Experts of a small language model.
Size: 11 layers, 45M parameters.
Experts: 16 experts in each of 11 layers, 288 squared ReGLU neurons an expert, a softmax router.
Training: a variant of SOAP for the experts, 316M tokens.
Below are experts of layer 6 (counted from 0) of a mixture-of-experts language model. Rows are named gate (a neuron's input weights, with its number), up (a neuron's input weights, with its number), down (a neuron's output weights, with its number) and show model dimensions 0-255. Each number is 128 + 24 x the weight over its row's rms, rounded and kept within 0 to 255. Numbers have three digits each.
Before each expert's rows: "gets" lists some tokens that make up at least twice as much of what it gets as of all text; "raises" lists some tokens whose logits its average output raises strongly, later layers aside. This comes from a sample of Wikipedia text that the model never trained on. Tokens count by the router's weight.

# expert 1
gets: " \"", "\"", ")", " 1", " 3", "D"
raises: ".", "B", "G", "P", "L"
gate5:125111121139134108127099141158133170129105078124059093086115116105070130144169106149072120133129076111137118174139139093119133146125140134123167120111114136165097136148086157142094100149144129153121124125110207160146144119152142130162114125149083137090192117116116108058098160126151144149128175112161104078113140131102124113154129124118098114133135136146097129139146103110120147149121120122138105114103149143105142120154131121139122090151139085114128149152129154150089177133124191106121148109132123144164147137145126133111137126139105141095132125067113088135113136096106119125159128143105163133150121121116134176105120117108150143117140123151094098102110102146149147096125097127106115140081124112146158134138145153160106114159119143130132102116116108115154088137099173
up5:130099129137146116125118128169168137123115094120095082122107114122065145163145118127096114128126088120120101186142134103140146176107174146139170130111103115153136133129087157145110094149151137165133154132100209167131141139165123132146120143131107120097175104140110114069115167127140128145149162105132122098121157104121113118133128132127106121131129118160098140157133121121124127172137127099134102113103151134102155119158119111153156116137149094131123171153121141128098193166141177088113134118156137160137134142125127127125145148132104160114121127069106126139119105088108140136158120134081168162154122131115138157097119134140164129108118146174100098103078114157133133110157066118129108164093126117154162133157142142128110121152140136122128116134147080139157082142108169
down5:110202120126173130132132160117173143131138139106162108161117138173144148130138099095104130104159126150138096096126106116139095096107155107146112114098156121111081140128148139100122110157110145096143101135135106122169140160126113073135164126097134119124126120135109106129166169137140134144116099150163105148141102158120129135171144119119132159133132131152162123095148141162134154148137132140087106106120106082149108148109108149122136140123126208084130118162107123137151127097102128180133093106132127116074104088137128113119159119149141123117118109103179115192130171115124134104128129143129155137086135135138094163125126141155114128122160122153116136133113117130119159117097138101106109112080109101135150127144131163107139188109120147130178056163092137181099134135130124
gate6:111125137128102116121113069138155119145096153195144124156118167100145156143140111104149131133119128148178086132145128152162098153114151135105124112098134155153090141147099164145153131150116108097100110146135142134091125104135129145097140168117165169141067102141092174121113139114155181147102082099153155097145148075108121156106154113151127144130127190106095094162087103119123107129125140144120076120095135125131109111077121137126123127107146167134145137145129144113108161158124117101117108136170090102152169162125118145128099116111151148113125141142084104130131123089162144131131103120135098097127097125122096102142129134141152164143143107139100136113113110138103174131126135085090139103137088119152164148105118127070148104117110085126134152126154122143113152143088119
up6:134171113107138155167120173160130132110142130100148109098124113154066104133124153134124116118186093125068133117126149083126184146140137112136122101138079095093132095131141128104129116119161136161198135138137140105120102115147081103178121125150099104138154134074087106118117113122123093083121150107079120133129182126142105086162080137126135102140138133123135138110131154099127108110142121065148136152082116153141139108134121151125121128141145094124119100117155121169141138115144106172096135144117131158124092095152109140099132117139136138138128125121150117154133114130110107170146147136093139127166128134131170104148117142106098095131130120128124120169119148132129079174096089139144110128122165157107169128121145152160146111136167093116123128151074153114136130094166136
down6:105103128122186138159133156104144149135172118101156110161122108126125147115159149165111145147137149110140147132112146117158120120124103132115143108127152143120151141143137107133104105102098160144145144112154122157098111140096135135144115102124106142116124123143143120181165118145137165157142162091113145147143138128149124094092137089122121126123124082150113202154143087144096136114128131118085111156170134133112163127133155157122169164181086122116073143107157152159139116109139139125143125143099113104137137109126104114119138103139063148142100128146177138161100113107150126112100178136127153150096137112161117137165089111126167147108109159145103146152139106120163101150084078103154104166119087121151080131154158128124116128091145133093165068141155138153143151161101118

# expert 0
gets: "'", " the", "–", " States", " World", " United"
raises: "s", "=", " in"
gate6:104153112154153118133121130126176128107132137129162124134136109135170099133157141157144127121126128111134123124142137174122142122084164116149116122140113115113126128184130112115140170139161128093133126116126090113132092154113151121135133193128116144123136111148136165108151110135129085154126113116090126122103147165131109101103078092104114108093074120133137168163123121091124138090135172171117161163138130154096118118079140152112112119134111162135125137164103165111141161097144128138101133136138112113119099134082137166121121150141127132128121139110149169139126130141082107169118120076081159140122120071176172091138102161107132147093098087138134071126105129149140147138156165151093115184106111171102105114125114115143161123164123167106128115101133144097096150093140092
up6:101115140140138143114152153119155110145091173102102105166128113134185106070124117124158124140115135127121117107099150132171170191111103159139145107183127118093148107148137102104188123092154167156123149137064122130131123144094137143121152092094108121084128098135117110118141102153076135123121126091150149130116108144100118122130090141106127154115146107127127159127131140150126117095111157110104163116142140122115063158128152136135098137116122126115108159094129146117148139082132135124136143152109112152108132176132138131146117131153142096085159115105145119111123184145107112118120100104093126110130099122147167120116102147182089145111098104114155090149142141153062116097135144140143083119152125157106137108127123107128137124168119128125142121128108170091095121061131116
down6:132121137131119146094131144135132083156115106141156155144079137144133149106130117107158111109182145065117084158120160127084117096129125126142116132098187142126124120130150118131154128121111161147154133152139115131155150131132134144100121085153102164097145135149126117136115146127082128103106156106148143173114146119154149132155166122138113129085123135107137085118120119158175121107144129115144172153113135140099179132123175105139145129130128119073145129129127144154133184151115146136077129147136115128102128114115078122139164147129059117098151096135158141141103131146128132090148097101123160099144145131112138127146153135080172140075126168118100099107138168131108149131127114120135152128056179150124143146137124127098130093095118143104176062122113139108106150139147104
gate7:121114147151126115113119127072152088137204116089089125153144126114079145115112153156112106094155142109089099113112115148102125123145147122132105189104105126175131101106166168123140124101133108131146128096086112130162114162136163124149129108153123123145100101120147133078151115183112122149163122095140159096130102179085097138117108112147121137138164115131182130145088162140170125135163120114125106166096137140142159151101142123111127111102099135179111113139117148118153084119125132131102114122109149108113131155095115134158173124148151155084110121130164136090104111159126146092119136114113138150130078146144116154100136131119135124121133187102148140111140147140078139123148123151145164156134155121141086120108112128119097123133081136116082136138120127165083132119155107
up7:158127128151148134146152130160138110135081106120123119121131171107167141135152104154141166108138158192146165120120123105138149113093138127104168070105101129121166174132132167117131135108116142109072118136134112104095152127113141129141134166104131106147141085164104119143123130121153141117109162130098117159127183116145072106147173116154158128127063124106108145149155129094091114147123160108121102103116122139103088160095129083168126137130120106088153120153144115153153129107118109125133122144113163117173145145187137140111128152103166159145111126107119139106160111122135132098154169148185169119090163128125098108131077140140108162120121077117114100159129132127132113143105128113158131095149082122136121110122148154125161107152150124100144146153127171103129113157153150
down7:112089139132120120127106113087151143149138078113118165127132141124107085124161128136126087122128121167151167102126153099137121072130127069139160091143086114143109131101166084156142174162130137090108137176112077113139137119130108119110102147159138116166110110165113153120128124105138131122152115155089149133102097165142122150156141128110142103133083121117129143121125152134135089100104150100097152132123142142101100146125143125143151131147112084108098145154134164132104133157122055158123156080106138117113106076140138122148145171104123155150146157139156132135116150134108087131167130114140157110134176126170139135150093156099141127138143140122136142109099140135099114148121112118132146137135058164135125104163076093125107149138072168120118112132143119184136128109153125

# expert 6
gets: "\n", "\n\n", " (", "=", ".", "\n "
raises: "-", "The", "In", "—", "W", "="
gate6:136125117096086149153203119118126132150162127121114048167127147159116103152099170097109121117146095139138115151149160146119095146134171140176111159094155105162113122138151187146144125157141189170141150082101130135106144163112086139115160130111121165151131114121115113086124160113122108094151143130139091125120110104128097104147191164108155148118120108156114138139118092141137119090149133156150150154131174166125160131136130098117108113131154123094113124152139130096120098148097163139130101150106140110140134136124104103120090128089125147121115142133130120155120169118128157106142146127096159153120081124123157131103113162151129101140146169159075140117122064121109124111151143117114109131128121113116136139099154111089118108148127132163146103133156119109133170134145159
up6:112100127095101163149172117128102120181146119085089084165112106165114120123095157068131122107155093146129131140165174118111095158136167126176113125084157111156103123161173152110134134133155192168148147097102114117131140162118100150127133117098096144133100141094150132075109131150106110148142129109149111117133139122121123136153174145105134134095110147131160115113117097164138090108157117150170146136121178133105161121116159109132118094117153104121123120175156121127140092143113143118119126119100129139170117165143128110113095147116116134106109163085110113180154163140138145151167118100092144161115088104130141104126139123140137115106137156144118144137108105142138132104128135111147108136144141129066144155092152109087110092126117139150141128122168103109100176116149134
down6:143114101114094151139107154075171133157138099117156099149145072125115106122134087125105131139121121169134124097121138130132098164119082096166131163175130146081110093134152096092127101106133126103140131115136166091154185143124101171147130094115100089138174113117112103137123137111127129105127108139087175111107137137176086161154147151153133138142150137145122065117143133134133110136126152116151152154194150125127143111112088165171147152117136095134137089151124134128119107118129096102149093155105151109109130119144123148088110107129116171126120155132146175130172144107122108156123119128100119137143154129138140157105093116122103135145101122135173166098111150098181139144119116148106156197139145143122115123120133109145118175128134170155149139110109105123144114111132155
gate7:109106123133087144126130107102131107145120100126120137128179110153118105140149129102114164175113167140156132097165126074065121130109119138119140153095147169126133143109140120088108146163123115118096145150163098086107164140123121081141106122147110145136106118121110108180141125139128119127180104090126129145099123105154114117145091103116125132125117137098080098130093077135127149134152099119128163142119125186139122126136164118131114145135170124121150125145138133114100096112124101128092114081139135137125184150104104170156092108158101114110172142181125115167142123140099114092133159147157089149134094165151116136134128181071156109126106103146154117140111092159148148088122117135113123106144134106141145167130117145129074070112111113127129117107123180125122112146097133
up7:106116137133090143162089141140126128122148143123122147124120099106107125118123134075105134150115155100174144124170135120090138123143109161141135137112135124088116150118126132123103121117135079144128104142098121081098161159096093125142103137132108133120171134112071092147125112101129128111144126159135133110145084080147120147152125150137150111126114170069133089103111155132134113118128106131177119155109121142102127095131134121153121146092175122101093142145174147134140087116110109104086151106145124142153159153097123173124092098139101122139176128174150150142135139142091138102151116128138142116121099169176103128124141164113140128152106066149130106136123045133181151128087130162154146080130127070132134121081096123116133131103143116139169113123157114120131165125148149
down7:133140147115150124107112116122157132145116102144156153148107107094124111148157104131132130149151147112146146084151197170165117131168128159124150183135147159122134142104144157079170146133154159075077094084119098140119102142134119104109098089134145143138122141105101150141180113168082112136133144150143110104119149115125132141112166163164125111101139128087155135105150135138114099123061135133147159160159068149133146140093139127144130130103118137163103177107152131098156177088158112140145116145130125111116110122148109162103168121135115143107108128097130152125171133084177149169118131125074139130108129115159103109120131145173091131118141085128152118131157109091115147143141153131135115099114099113130133097117131142144098105142132110154115129138146119106104088087142130